config.yaml
normalize_top_k: true
lr_router: 0.00132
decay_fraction: 1.0
Below are experts of layer 8 (counted from 0) of a mixture-of-experts language model. Rows are named router (the router's row for the expert), up (a neuron's input weights, with its number) and show model dimensions 288-383. Each number is 128 + 32 x the weight over its row's rms, rounded and kept within 0 to 255.
Before each expert's rows: a language model's description of what the expert responds to. This comes from a sample of Wikipedia text that the model never trained on.

# expert 2
Table row breaks. Line breaks ending wiki table rows and cell tokens in sports squad, results and election tables, such as MF, FW, GK, Turnout.
router [136 126 127 160 172 161  96 143 239 162 122 137  92 150 153 159 140 114 140 123 142 161 161  72  82 165 110 122 157 191 115  96 117 148 165 146 151 167 113 157 122  76 178 181  57  85  94 175 100  70 102 120 192 134 131 129 164 139 165 119 120 138 130 133 152 152  97 143 154 118 154  85 152 131 154 104 128 155  99  88 130 145 128 126 158  78 194 123 119 145 134  88 154 128 148  99]
up0 [ 85 140 156 190 120  96 131 137 185 186 128 126  99 132 123 156 150 117 145 143 115  84 123  98 110 135 139  80  92 127 127 121  96  52  86 135 163 156 115 102 150 162 154 146 137 102 114 135 118 175 107 112 114 134 140 150 152 145 127 142 141 144 178 155 120 102  74 187 146 137 173 164 182 113  92 105 147 115 181 180 118  97 107 136 150 186 144  95  96 142  67 119 151 124  98 134]
up1 [157 111 106 158 161 104 134 175 106 167 113 151 164  99 135 115  96 126 127 127 127 138  37  95 112 142  96  77 163  75 137  95  82 126 138 164 181 131 102  57 172 132 138 103 152 124 170 158  85  89 107 138 159 123 168 115 136 108 118 111  71 142 140  99 120 120 119 194  95 134 114 132 158  63  86 156 173 156  94 130 147  85  86  93 110 130 104 103 125 197 188  66 134 119 119  82]
up2 [164 127 108 169 139  64 111 148 121 179 124 116 109 141 179 154  85 169 146  95 156 178 134  57 108 109 137 176 168 158 199 139  95 144 106 113 137 145 143 151 142 111 118 112  77 108 150 180 145 141 144 109 124 143 134 156 155 153 172 117 136  84 185 124 195 159  84 137 132 154 140 141 113 111 134  91 190 150  77 117 153 138  65 115  63  93 115  62 166 130  96 110 167 153 136 169]
up3 [142 127 133 121 132 132  71 156 111 115 102  74  91 125  92 157 117 180 178 162 104 169 154 143 154  69 145 134 133 145 128 172  93 126 164 128 188 117 149 188 147 212 137 135 128 142 117 178  62 174 126 156 113 122  80 109 152 128 148 141 130  83  98 167 144 121  98 116 106 184 114 136 100 150 157 167 127 127 133 145 123 146 181  94 116 134  80 132 105  95 143 110 117 166  89 138]
up4 [136 115  75  84 123 112 167 172 101 179  67 108  85 120  51 139 151  86 116 196 118 125 136 150 154 104 166 146 103 154 126 145 109 100  90 136 165 140 126 139 160 129  92 151 125 114  87 102 150 105  90  96 166 144 121 130  93 128 108 159 143  66 125 112 123 189 106 165  99 126 172 153  90 123 118 124 107 141 121 120 102 183  93 187 164 110 157 157 153 120 101  84 121 160 136  90]
up5 [110 117 152 130 133 181 145  94 132 150 147 153 108 154 150 114 204  86 114 112  82 132 174 157  60  97 118 142 123 144 175 111  39 114 117 112 159 161 153 132 159 148 141 118 105 113  79 156 135 134  63 137 174 154 189 138 129 115 120  66 157 136 133 113 111 169  44 142 137 121  92 158  99 114  58  79  95 125 129 191 150 138 179  95 111 131 104 149 131 130 154  99 126  57  76  93]
up6 [103  77 134 108 163  78  96 125 180 170 150 123 175 149 110  89 117 126 130 146 117 122 122 117 101 121 141 121  68 168 115  93  99 156 141 121 177 148 144 150 125 110 147 124 119  73 138  99  86 153  90  87 172 141  99 112  81  81 165 162  63 138 112 156  80 176 152 139 138  69 153 161 169 111  44 106 197 147  76 158 145 132 179 105 160 165 130 142 146 122  50 139 142 177 139  81]
up7 [213 166 122 145 201 138 143 154  94  93 122 187 160 144  96  76  83 148 144  86  76  96 104  68 107  94 135 170 129 122 151 103  50 212 161 123 149  92 138 130 141 176 161 137  46 149 104 114 135 111 171  70 182 120 101 115  65  84  92 137 126 132  91 155 188 186 153  89  78 113 152 128 118 148  92 192 158 136 186 118 138 167  89 107 170 188 129  77 123 136  90 120 141 159  97 142]
up8 [ 80 146 140 174 123 125 136  95 163 133  83 140 149 117 178 117  57 108  91 102 145 169 160 118 150 124 148 150 148 204  86  97 101  47 150 132 192 178 110 179 147 139 160  95 204 119  91 167 148 128  95 190 131 116 168 103 170 125  85 103  88 137 187 110 123 175 105 145 116 147 129 113 170  87  94 109 114 180  94 151 157 136  91 155 107 122 125 128 121 120 138 124 110 117 194 182]
up9 [113 141 143 158 157 137 153 112 149 132 173  91 107 135 169 169 196 156 171 117 107  45 132  78 194 226 122 119 139 104 115 181 122 154 148 178 183 192 159 109 161 134 141 129 132 134  69 153 117 142 147 147 142  97 105  73 119 101 128  79 107 120 182 138 112 107 128  73 111 145 137 140  72 132 152 104 138  93 138 113 123 113 172  82 128 173 102 100 205  76 139 101 139 149 118 140]
up10 [125  99 160 139 135 159 109  93 139 168 158 128 125  71 130 168 122 192 146 133  98 173  98 132 154 108 145 183 145 124 145 143 117 156 133 168 130 142 116 141 156 171 127 189 125 153  76 161 161  82 135 113  45 141 100 175 187 114 103  75 148 149 186 169 134 129  97 111 125 125  60  60 118 155 139 103 134 129 146 149 162  79 140  84 165 138  66  96 110 130 150 166 106 136  89  74]
up11 [133  64 112 104 173 111 170 124 160 107 111 159 115 176 201 122 120 143 188 177 140 112 168  73 106  71 164  99 173 144 141 130 130 139 116 109 121 152 108 140 114  73 150 166 126 115 105 183  96 141  97 141 163 153 139  90 117 156 103 108 152 171 155 123 152 137 144  97 142 118  88  97 105  81 135 145 121 112 102 107 142 127 104 142 140 118 137  96 121 166 112 112 130 100 150 167]
up12 [131  81 152 141  86 125 112 110 113 111 122  86 185 120 206 143 165 189 174  67 115 161 155 146 136 117 124 131 198 112 192  82 129 154  94 125 136 142  87 136 126  68 164 158  98 122 112 144 112 131 145  63 167 122 122 208 104 114 125 168  86 114 104 135 102 184 133 133 148 112 133 120 155 124 116 125 126 162 114 159  95 111 146 157 108 115 111  93 131  76 120 148 142 127 147 138]
up13 [ 93  91 122  89 190 119  74  98 150 108  94  98  84 159 215 121 160 109 134 112 129 182 113 145 153  73 123 166  96 163 132  99 175 100 163 108 140 172 153 111 117 102 158 142 114 107 122 152 159  63 166 149 111 112 174 141 101  98  41 159 142 158 162 127 189 143 149 133 117 122 127 165 105  76  77 173  81  97 116 109 171 182  81 204 170 168 169  51 124 109 115 126 136 121 162  91]
up14 [110  97 138 102 169  88 144  82 114 119 157 103 128 104 171 134 153 133 136 118 104 195 139 155 125  93 101 136  79 162 198  82 128 123 103 164 132 101 151 138 169 123 145 100 171  86 115 220 128 158 113 124 100 103 132 110 119 132 137 125 123 143 127 112 147 132 112 122 166 123 156 107 127 113 222 124  80 166 162 167 184  89 123 136 126  55  61  33 103 156 143 135 124 121 166  71]
up15 [ 98  98 119 172 148  87 125  70  77  89  91 133 152 162  62 134 183 123 161 164 141 191  83 132 124 112 153 135 160 167 119 131 121 156 151  97  95  89  96 141 125  60 123 137 112 119 112 163  37 114 158  70 111 167 215 203 109 148 155  86 204 122 115 158 144 139 125 126 124 172 132  64 128 118 115 131 128 141 131 152 173 165 120 151  92 127 145  77 174 104 116 125 139 101 127 104]
up16 [116 141 112 175 141 129 150 127 145 167 103 142 109 148 184 172 166 160 196 144 130  98 107  74 115 143 116 135  90 134 114 116 130 140 178 159 158 148 160 189  79  89 116  61 158  75  43  60  57  99 106 142 103 140 124 112 111 140  72 150  69 161 176 133 162 120 134 167  80 104  75 112 105 122 143 118 183  87 105 109 111 108 182 145 198 147 171 136 133 133 121 129  73 119 117 135]
up17 [173 148 164 125  74  76 119 106 170 151 132 133  99  99  35 106 137 143  85 216 118 183 192  83 141 151 101 127 144 131  95  71  78  90 160 206 126 182 173  99 135 107 138 146 127  81 123 171 167 131  98 129 164 101 125 102  98  67 177 154 157  65  76 106 104 148 148 133 119 143  97 104 158  97 141 151 120 146 166 118 183 104 120 114  94 156 139 131 109 124 107  65  86 124  66 157]
up18 [146  97 122  87 179 176 148 124 107 147 148 123 135  74 126 207 108 134 122  70 200  79 134  81 129  94 114 125 133 155 115  70 136 114 139 105  62 146 112 170 192 101 128 110 135 133 167 179 142  94  89 159 142 178  62 137 156 106 151 118 110 174  71 132 113 138 116 142 156  46  66 189 104 173 108 150 122 187 110  81 120 119  89 101 122 129  69 108 175 102  63  91 116 106 133 122]
up19 [100 134 119  66 147 137 137 118 154 109 110 183 143  86 138  96 177 176 147 129 101 171 122  93 133 109 117 148 148 150 191 127 124 167 132 128 219 153 197 137  88 131 184 122 216 108 111  74 124 151 119 136 168 141 132  68 165 182 119 115 149  69 132 110 158 112  96 129 122 135 121 164 101 130 141  96 184 106 188 190 157 172 145 143  92 102 154 150  95 142  75 152 143 145 106 100]
up20 [140 138 122 160 190 109 109  81 191  88 136 113 118 100 141  97 105 161 121 174 110 138 115 137 151 131 130 132  99 160 108 138 121  77 147 148  99 180 102 136  87 120 147 176 105 116  85  99  95 155  83 146 164  79 126  76 143 118 129 162  78 139  85  79 149 122  98 169  98 129 139 112 158  97 138  89 114 107 199 120 175  76 175 125 164  90 156 132 116 116  75 148  60 217 121  35]
up21 [126  88 189  52 211 161  99 122  68 103 144 124 182 194 123  89 144 152 100 132 139 145 134 108 145  57 117 108 130 124 133 110 133 118 130 152 194 169  81 134  75  73 145 163 187 127 164 115 126 198 130 107 165 129 125 181 143 154 126 133 168 105 121 120 116  86  83 101 153  88 136 119 156  93 136 107 102 116  84 127 136 183 145 162 219 145 115 160 134 131 165 136 131 145 121  99]
up22 [ 70  85 133 114 125 116 156 130 132 179 135 124 135 109 134 143 148  62 115 135  87  95 176 148  83 130 156  94 176 151 121 136  98 101 131 171 200 115 168 143 104 123 154 114 102 142 105 137 117 189 215 160 127 107 110 129 140 144 115  56  91 189 150 123 136 140 103  92 165 127 194 137 147 119 103 156 163 185 178  99 138  79 110 159  90 133 130  86 135 119  80  78 106 123 189 125]

# expert 61
Table numbers and labels. Numbers and short labels in results, election and sports tables, such as 0, 1, 3, Win, Party, silver medalist and Preceded by.
router [107  85  83 105 136 139 168 191 126 148 141 111 134 177 120 163 107  86 149 147 181 133 144  50 109 100  87 147 127 148 139 102 154 125  94 169  70 202 192 100 171  77 205 185 159  94 125 164 155 128 122 110 161 122 137 148 106 104 130  97 166 137 131 181  64 156 126 145 158  99 119 151 166 158 165 107 146 183 155  84 180 187 131 148  80  85 114 128 123 134 144  91 111 106 141 151]
up0 [160 110 107 110 102 105 112 139 114 125 123 105 141 133 148 135 149 174 183  78 131  55 143 107 110 169 153 103 148 150 127 141 151 120 129 153 169 192 124 161 150 107 153  81 123 119 160 112 136 167  95  91 134 173 121 151  92 149 127 128 110 112  96 165 100 154 182 130  93 165  97 145 111  80 118 136 128 147 110 188 132 127 112 180 184 127 121 116 128 106  80 133  88 124 132 131]
up1 [149 126  88 119  90 139 171  79  92 135 155 180 147 125 152 152 151  85 102 155  87 134 114 170 191 161 127 128 138 136 140 183 106  96 111 116 141 136 114  78  69 179 154  91 145 115 113 173 115 153  98  99  55 138  91 114 132 163 108 178 152 119 162 175  79  90 131 117 110 177 127 115 160 150 158 124  15 124 109 154 150 151  63 112  73 148  93 131 114  59 112 187  83 104 145 142]
up2 [153  67 122 140 121 145 124 182 181 121 112 150 151 136 110 100 131 168  92 173 119 111 178 137  86 177 113 101 180 125 172 161  48 135 162 147 195 110 120 129 132  96 162 136 173  76 154  84 138  75  92 101 144 124 152 150 177 111 152 104 139 108 135 163 114 139 124 151  68 161 160 153  88 143 179 109 118 146 187 134 134 173  93 107  66 134  70 136 127  62 205 156 116 140  61  73]
up3 [134 132 188 111 126 169  56 111 127 146  76 169  67 146 131 120 175 143 133 113 133 112 164 141 114  93 108 150 174 153 115  96 115 135  88 108 182 113  66  95 116 105  77 137 187  74 136 114 108 189 121 124  62 104 137  98 169 128  91  89 118 152 157  65 148 144 130 155 104 140 155 128 137 178  58 129 118  72 190 160 173 128  76  75   0  99 136 104 177 123 157 146 139 151 112 115]
up4 [147 165 199 171 144 173 122 144  86 135 116 135 131 139 103 206 157 110 154 122 103 142  88  75 153  72 150 113 106  94  79 113 156 151 102 220 137 157 117  77  77  96 158 105 125 106 146 159 111 106 162  88 135 177 173 109 156 134 141 173  42  68 105 144 145 138 157 166  86 149  81 183  92 144 139 100 198  91 162 153 151 148 147 207  69 105 109  78 143 158  92  73 109 103 104 194]
up5 [136  89 165 103 151 108 110  94 157 116  87 167 132 148 104  83  85 135 143  87  89 116 121 172 141 146 124 130 115 119 131 141  70 147 146 205 140 106 153 128 194 164 186  95 102 123 174 107 108  97  94 149 159  80 115 199 159 181 160 158 147  84 123 160 160 125 118 158 112 141 151 142 117 159  89 120 141 139 158 159 139 164 105 123 171  66 147  66  87 159 109 171 132 114 168 147]
up6 [101  93 163 128 156 173  86 164 159 120 105 147 157 111 138 105 112 134 132 174  46 114 114 136  88 112 125 135 148 131 176 111 141 109 166  99  70 149 140  84  87 104 124 132 147 105 116  47 158  69 100  75 136 141 102 128 115 114 107  93 159 119 131 108 112  70 120 133 164 119 127 192  77  77 141 135 199 131 104 145  86 158 152 103 114 128 146 101 132 166 136 112 103  79 153  96]
up7 [121 149 126 163 107 124 197  80 158 106 165  92 141 103 101 136 134 178  98  89  82 116  92 110 121 151 159  72 104 108 104 101 154 102  98 116 180 165 113 155 141 153 124 145 159 109 151 153 168 193 146  59 154 113 171  61 123  88 127  92  98 137 110 121  68  77 170 128 186 172 151 188 130 162 143  91 116 126 137 112 121 127 125 155 113  97 140  87 179 122  91 161  77 112  98 186]
up8 [120 109  23 141 121  66 196 149  79 101 170 158 138 124 109 118  90  69 140 145 183 188 161  80 121  69 117 140 166 149 126 140 162  85  84 147 152  82  65 119 128  88 149  62 114 109 203  94 124 168  95 211 126 103 112 126 148 161 105 164 120  88 163 126  94 109 142 167  98 127 133 120 110 130 129 107 110  69 137 152 114 151 112  92 196 129 134 129 188 102 133 200 113 144 118  73]
up9 [189 111  86 126 134  84 142 130 155 202 182 164 115 142 174 113 160 143 153 168  65 123 171 110 132 172 109 121  97 141 152 113  97 105 150 117 177 103 179 117 164 131 151  82 119  83  96 137  95 148  92  92 102 123  91 124 188 107 134 106 134  89 134  94 114 102 161  99 184 110  81 121 123 100 157  90  71 100 195 110 119 168 118 150 121 123  88 124 146 147 114 127 103 136 115 129]
up10 [120 127  94  90 121 127 116 213 115  73 170  92  75 158 138 156 112 109 132 116 109 171 133  32 171  95 124 141 136 166 131 167 115 188 109 179 149 133 126 136 146 117 156 117 193 119  85 146 149 155 117 128 111 130 111 120 150  98 108  68 144 125 168 164 122 132 101 165 120  99 113 126 125 153 117 156 139 150 218 150 200 160 116 103 117 101 140 191  92 128 184 102  90 200 130 159]
up11 [152 113  96 132 100 132 172 116  89 145 110 179 143 173 173 128 163 102 171 160 162 114 105 119  73 120  91  65 117 113 122 167 148  85 143 144 173 160 115 112 107 131 172 157 181 105 119 153  86 115  71 103 111 170 153 155 100 144 123 135 151 171 109  83 137 110 138 138  68 169 114 149 121 151 119  69  93 114 137 100  66 146  95 134 107 110 136  63 181 143 161 149  99  96 179  99]
up12 [128 102 133 138 128 166 146 104  56 122 168 104 104 136  83 119 112  87 172 158 133 125  71 142 118 159 103 208 135 205 144 167 142 131 100 142  91 152 198 179 135  80 169 104 135 117 109 108 182 170 114  61 131 145  96 131 132 195 154  84  93 110 109 197  94 176 168 101 105 128  83 157 104 145  87 150 113 151 116 153 166 193 120 122  67 147 121 101 147 160 150 115 154 127 143 105]
up13 [141 154 106 152 131  89 189  97 167 165 103  71 117 129 146  85 131 107 159  88 126 159 151 162 171 163  99 197 139  76 122  77 160 123  73  93  49 102 149 133 138 119  86 156 123 122 142 134 139  99 106  82 113 118  90  98 118 111 198 102 159  77 116 137  75  97 149  94 132 142  72 132 191 129  78 169 127 165  75 149 171  77  46 211 124 127  92 128 156 132 187 108  91 170  95 110]
up14 [111 114 146 148 197 162 150 131 183 108 153 188 106 141 137 117 128 165 131  94 107 152 194 118 116 127 151  95 175 132 110 134 110 119 125 163 105 167 133 161  92 130 189 155  95  93 111 123 149  81  97 159 212 167 143 141 100 128 107 204 142 141  89 134 153 140 112 123 152 158 115  81 175 163 149  85 154 142 128 115 147 111 121 102 104  81 105  71 100 146 154 127  98 163  83 141]
up15 [105  82  47 121 173 122 136 113 110 118 135 156 144 100 103 155 122 105 144 161 159 158 108 142 148 146 139 105  89 118 134 114 125  98  95  97 132 129 121 145 133 143  97 104 139  89  99 120 106 104 107  50 147 156 126  97 103 195 160 124 136 163 118 157 137  92 107  97 191  94 107 179 126 170 101 183 116 121 178 186 219 192 140 163 119 117 119 126 129  82  54 145 161 155 122  99]
up16 [168 142 142 124 107 125 106 105 175 142 174 102 159 110 102 118 131 104 179 137 119 133 156 106 133 113 144 144  96  53  95  95 112  84 125 158  82 107 156 149 177  63 175  94  62  88 123 145  92  98  58 168  82 146 130 174 147 168  87 167 112 160  98 158 160 116 106 127 128 108 116  88  80 119 169 129  89 162 143  72 159 142 145  92 143 135  91 123 106 139 106 111 107  96 112 169]
up17 [125 188 121  77 202 137 108 137 111 122 117 110 107 130 134 118 107  75 112 125 141 167  94 139 159 170  72 111 117 133 167 106  79 137 102 166 130 100 117 126 113 122 142 123  82 113 101 125 143  79  96 126  78 160 116 173 127  69 125 128 129 135 137  80 127 230 173  72  73 104 175 163  85  62 113 155 114 100 118 130 185 107 143 128 110 167 156 124 134 145  85  77 110 123 167  93]
up18 [108  69 103 133 124 139 129 148 120 117 114 111 114 139 117 147 124 140 101 143 161 147 122  52 207  48 108 127 110  78 137 161 162 128 166 175  74 126 202 109  90  77 117 157 138 118 147  93 118 166 100  91 139 145 141 123 123 109 145 147 127 122 138 142 110 137 136  96 132 156 159 128  90 145 105 157 179  88 162 122  82 134 156 102 130 137 125 157 142  86  67 205 175 194  84 114]
up19 [105 122 158 111 145  96 101  86 162 125 131 161 196  90 135 116 107  72 127 140 140 176 152  94  97 117 124 112 132 126 161 172 221 109 133 124 184 187  79  88 172 182 152 137 197  72 135 113 145 200 115 134 162 117 122 130 100 132 110  98 104 116 105 117 121 142 125 129 170 117 119 153 161  96 122 122 108 148 164 183 117 149 147 127 143 134 149  92 137 104 138 165 137 108 141 139]
up20 [ 99 163 154 118 124  95  90 157 133 140 115 175  66 152 129 151 114 103 188 151 135 132 162 129 145 100 105 155  69 152 214 118 195  93  68 118 138 119 151 117 116  87 131  67 140  63  85 157 157 117 112 121 135 155 124 148 132 102  76 158 103 134 134 188 151 112 145  71 133 150 124 142 138  84  85 115  93 121 141  97 134 153 168  92  73 108 158  58 167 163 132 170 135 159 164 138]
up21 [170 141  77 136  93 142 107 138 160 161  96 142 167 140 103 125 158 105 124 131 155 147 105 114 145 106 132 100  96 113  57 165 170 170 147 166 147 172 188 145 145 129 188 115 174 126 118 101 112 153 106 176 102 120 114 132 163  95  98 101 191 102 105 162 142 112  90  99 104 178 107 173 110 164 135 143 143 174 160  82 156 112 130  90 131 102 132 138 106 115 106 150  87 147 127  96]
up22 [183  76 126  99 188 171 115 131 109 102  89 159 116 165 182 111 135 142 107 136 131 108 154  90  75  90  95 142 154  99  88 171 128 160 178 157 103 144 114 175 135 156 109 129   2 124  78 139 142 172 174 129  86 108 177 144  97 219 130 110 187 143 143 129 130 154 113 158 140 151 156  80  98 166  86 158 176 161 125 182 140 127 115 144 110 138 122 132 147 210 104 115 143 164 130 141]

# expert 12
Table headers and cells. Table cells and header words in sports, election and award tables, such as pipes, digits, Votes, Apps, MF, W, Nominated.
router [146 134  75 121 114 124 182 179 151 155 113 114 135 130 141 168 159  96 130 135 165 158 157  81  87 121  67 128 144 147 119 159 161 140  98 189 160 172 158 175 144 133 180 122 151  70 167 186 122 189 136  87 151 136  70 169 122 153 202 130 141 126 119 149  85 119  93 117 106 128 157 140 216 132 199  72  79 147 161  60 114 130  96 116  98  93 126 124 146 138 145 128 136 151 124 122]
up0 [182 164 137 128 170 162 154 120  90 139 171  81  98  92  78 104  58  57  89 160 142  82 149 173 178 107 123 115 167  79 118 114  96 148 137  81 171 157 101 116 124 150 164 105 157 106 121 146 119 132 143 127 138 113 121 162 116 162 120 118 138 129  99 187  60  94 116 142 122  99 112 116 154 120 141 110  73 108 131 121 150  94 124 124  89 109 137 166 186 153 202 111 159  60 140 108]
up1 [ 95 173 102 165  79  57 147  96 126 172 114 107 126 200 123 114 172 138 141 121 107  54 109 184 107 136 138 142  87 132 181 143  99 115  78  97 112 165  99 159 126 149  63 107 144  73 129 168 117 129 136 116 156 149 149 103 132 133 123 122  95 126 182  89 151 123  63 142  78  93  93 152 185 165 162  96 123  77 135 144 143 137  80 221 168 145 160 176 133 144 103 162 114 117 107 139]
up2 [168  92 130 147 108 142 168  78 136 137 166 139  86 164 108 159 145 117  81 151  72 120  96 113 141 148 110 148 132  87 106 102 109 163 145  90 161 142 115 158 132 105 126 172 161 121 145 137 118 106 171  83 115 177 160  85  97 102 137  94 148 174 112 134 128  68 146 174  82  51 102 142 127  81  68 132 125 141 142 126  99 100  87 156  87 124  82 179 182 144 112 141  95 154 115 118]
up3 [ 94 113 118 135 134  98  90 177 168 120 128 103 130 130 152 103 115 166 126  95 124 110 105 108 169  61 140 174 106 104 167 169 117 139 111 169 103 155 113 178  70 140 128 171 123  90 130 135 169 128 135 134 102 176  98 121 151  96  96 168 108 153 143 112 184 183  98 134 137 122 145  94  89 161 153 111 102 180 141 105 108 123 113  80 107  87 122  59 159 116 107  98 101  83 135 166]
up4 [158 137 113  86 131 195 140 143 176  97 165 173  75 120 114 115 181 139 124 101 154  83 104 217 132  97 154 129 150 169 130 131 154 192 159 107 176 157  92 129 166 176 180  97 181  94 171 143 120 103  98 140 169 126 126 108  87 132 106  72 128 152 138 148  76 220 129 142 124 144 102 164 145 165 127 125  85 118 123 132 171 155 154 134 128  97 185 129 174  73 113 130 119 142 131  85]
up5 [108 118 142 139  86 116 109 102  82 124 148 163 123  98 158 108 185 170  95 112 152 176 145  89 121 183 146 151 105 127 111 127 101 141 118  93 177 161 143 179 153 177 179 172 129 108  76 168 150 112 138 136 108 141 105 106 134  72 116  96 154 146 145  88 108  72 122 120 159 140 171 173 136  69 110  97 153 156 118 144 232 125 110 170 115  99  71 140 102  79 113 139 142 192 160 143]
up6 [186  85 145 156 124 131 184 133 113 176 121 125  98 190 145 152 186 149 128 125 134 113  99 145 109  72 150 118 130 172 151 189 147 156 163 156 101 104 122 162 143  77 120 177 176 129 162 116 118 120 158 146 105 114 113 146 117 166 117 128 111 118 112 125 168 125  57 191 135 151  94 110 119 107 108 107 114 107  84  74  98 179 123 110 131 120  91 147  95  69  97 153 197 125  91 136]
up7 [123 105  86 141  90 137 132 121 169 164 152 164 169 139 125  65 128 100 123 134  92 144 165  62  80 130 143 120 167 171 114  67 121 145 121 133 137 134 160 144 155  98 146 127 168  97 215 202 106 121 111 100 155 151 116 176 148 125 118  87 142 101 154 171 152 138  95 110 160 138 196 142 160 152  99 170 100 109  68 139 170 167 127 123 134 151  90  89 117 119  99 164 203 203  91  80]
up8 [120 116 116 116  95 148 108 132 116  99 118 143 144  92  76 149 107 132 141 135  88 198 170 134 112 139 125 129 122  79 177  91 146 139 154 134 156 126 100 178  71 124 132 114 111  89  93 136 170  97  56 119 116 139 147 146 126 148 148  97 129 120 150  94 121 141 168 168 113 155 167 111 140  46 113 107 123 143 148 115 136 158 130  84 159  59 125  84  66 114 131 138 120  97 137 113]
up9 [202 125 166 136 122  98 181 114 102 137 124 123 109 121 145 170 196 100 113 138  94  69 161 123  84  87 151 131  67  68 181 137 182 161  88  98 113  91 129 116  85 140 153 147 114 120 136 126 150  98 140  38 170 105  87 109 191  70 140 156 140 191 108 111  76  95 120  94  64 193 171  71 135 161 127 132  95 169 152 111 112 127 111 122 137 148  41 106 129 100 162 137 162 140  80 158]
up10 [130 128 166 162 129  73 155 145 136  75 151 109 171 166 166 119 146 128 122  78 100 100 173 100  97 127 114 143 166 129 168 103 113 153 140 141 127 117 111 106 126 110  55 118 140  88 112 157 171 134  67 117 129 111 145 132 143 188 152 109 105 116 164 182 117 160 138 148 147 135  95 155 164 111  89 155 118 168 156 143 147 169 122 138  82 171 136 178 103 107 164  99 121 169 103 139]
up11 [ 99 139 152 163 115 181 142  58  59 121 108 132  77 133 165 113 132  99 126  57 151 210 119  96 119 122  98 135 123 134 123 193 121 116 171 113 112 172  98 161 134 115 156 126  99 123 130 175 110  96 122 136 110 127 138 172 102 112 106  68 139 149 117 123 180 108 146 181 122 107 148 115 180 105  60  46 146 173 121 111 142 138 180 175 130 124  63 125  65 167 145 130 169 107 162  66]
up12 [103 143 115  54 102 119 165 102  83 131 103 166  94 131 150 136 115  76 133 183 115 171 137 147 167 128 112 106 106 162 119 113  97  83 172 159 124 175  93 155 156 177  95 168 199  84 135 150 129 156 128 149 107 107 120  71 132 133 162 130 189 145 123 116 113 101 112 129 152  89 182 155 197 155 127 176 105 105 171 116  94  91 120 134  78 182  66  77  94 137 112 116  84 108  79 128]
up13 [140 137 126 159 148  87 142 142 132 154 175 125 154  57 139 168  80 153  69 131 127  61  86 114 103 130 154 156 151  90 114 179 130  64 132 129 133 170 127  66 118 123 148 105 184  87  99 174 119 109 136 133 156 160 143  90 171 122 122 107  61 122 128  75  86 150 128 100 145 116  80 161 133 149 117 152 150 150 178 122 122 116  98 132 114 161 136  64 153 186  91  77 140 146 166  76]
up14 [135 142  66 135 124  85 172 140 104 121 116 142 138 144 156 191  83 191 141 121 144  72 124  74 101 122  87  94 139 110 104 112 123 126 139 128 173 130 147  94  92 143 159 103 146 145 127 152 123  96 157  57 159 124 138 123  93  98 150  97 102  88 114 162 130 110 181 118 175  93 103 194 188 118 127 173 104 120 127 204  73 138 105 133 106 143 108 149 113  85 151  88  63 138  78 113]
up15 [142  99 142 155 140 162 167 177 136  68  95 167 104  80  72 124 128 135 132 186 114  82 164 156 125  74 134  83 134 137  97 189 115 125  67 107 145 106 155  99  88 153 105  69  75  93 146 120 151  92 101 172 110 141  62  97 140 141 182  80  65  99 132 141 157 147 140 149 105 146 176  77 150  86 107 122 150 104 129 139  64 117 157  48 159  74 159 133  95 146  99  87  78 151 145 101]
up16 [139  93 110 124 128 160 140 137 133 138 145 106 160 116 171 139  92 138 110  81 137 161 126  90 128 184 121 161 158 173 116 130  32 114 102  77 133 137  87  79 151  99 159 147  89 130 102 130  74 143  81 104 112 105 139 129 134 153 124  62 138 152 114 107 118 146 180 114 152 186 181  73 105 148 155 162 141 189 138 196 110 119  94 134  96 159 130  59 148 149 144  99 110 113 141 110]
up17 [147 139 150 119 129 112 144 105 158 142  99  97  93 158  87 164 163  74 119 151  95 127  97 109 160 141 125 173  84 110 127 168  96 109  69 208 181 156  81  91  98 130 188 143 123  96  56  90 154 119 114 145 159 151 131 122 109 160  99 147 133  87 105 104 164 148  77 134 167  85 127 138 117 124 154 141 186 113 147 151 132 140 134 102 189  93 140 158 119 145 201 159 126  64 119 181]
up18 [162 116 131  93 168 141 132 133 113 134  77  93 134 157 120  65 120 171 112 172 109 126 140  89 160 158 176 174  85 112 108 159 136 143 128 171 112 154 174  81  87 142 116 117  90  98 196 183 114 171 132  92 151 166 111 146 161 160  81 120 115 164 138 128 133  68 114 101 121 152 132 103 149 103 228 105 137  91 193 146 134 131 110 162 106 150  94 120 163 140 158 166 154 154  98 149]
up19 [100  71 116  83 124 107 174 158 132  87  89 156 129 124 145 142 136 160 120  49 125 140 163 120 114 177 161  81 161  82 149 119 102 191 117  78 182 157 115 145 143 102 153  49 124 117 178  68 134 140 117  68 174 136  99  80 155 201 154 154 144  73  91 148 100  89 196 101 101 107  93 122 167 164 132 134 183 193 132 124 135 110 125 125 207 144  95 137 101 101 191 178  97 123  91 117]
up20 [157 154 121 149 122  82 140 153  87 110  94 126 153 112 117 175 118  86 153 119  94 121 135  57 148 109  96 173 155 114 193 182 109 149 148  79 113 178 170  88 215  70 142 166 136  86 123 101  91 142 137 138 118 140 114 154 171 139 107 202  90 164 119 137 137 124 165 116 127 202 144  44 143 143 136 134  97 107 107 183 131 164  90 187 149 136  53 122 107 113 140 178 167  74 141 128]
up21 [101 120 122 118 146 184 100  92 169 103  92 178 155 120 131 117 150  74 131  94  62 178 112 174 153 133  84 184 119 121  99 190 158 109  92 131 111 188 186 113 165 158 164 122  84  72 133 125  94 113  92 148 140 159  80 164  90 122 171 136 131 119 122  78 144 168 150 132 121 169 133 107 151  97 172  85 140  98 103  79 108 117 108 124  88 101  71 122 173 173 103 131 146  84 133 128]
up22 [129  95 105 173 168 132 180 117  84 146 132 156 103 126 177  98 135 163 125 115 152  87 168 122 107 158 159 124  98 135 145 153 111  99 107 118 126 102 148 141 162 103 119  94 192  88 127 112 117  96 125 140 133 142 184  88 148 121 172 129 117 105 142  97 101 120 155 115 102 151 118 177 136  85 112 110 105 150 105 141  80 180 112 122 129 167  86  55 181 134 165 108 117 123 134 175]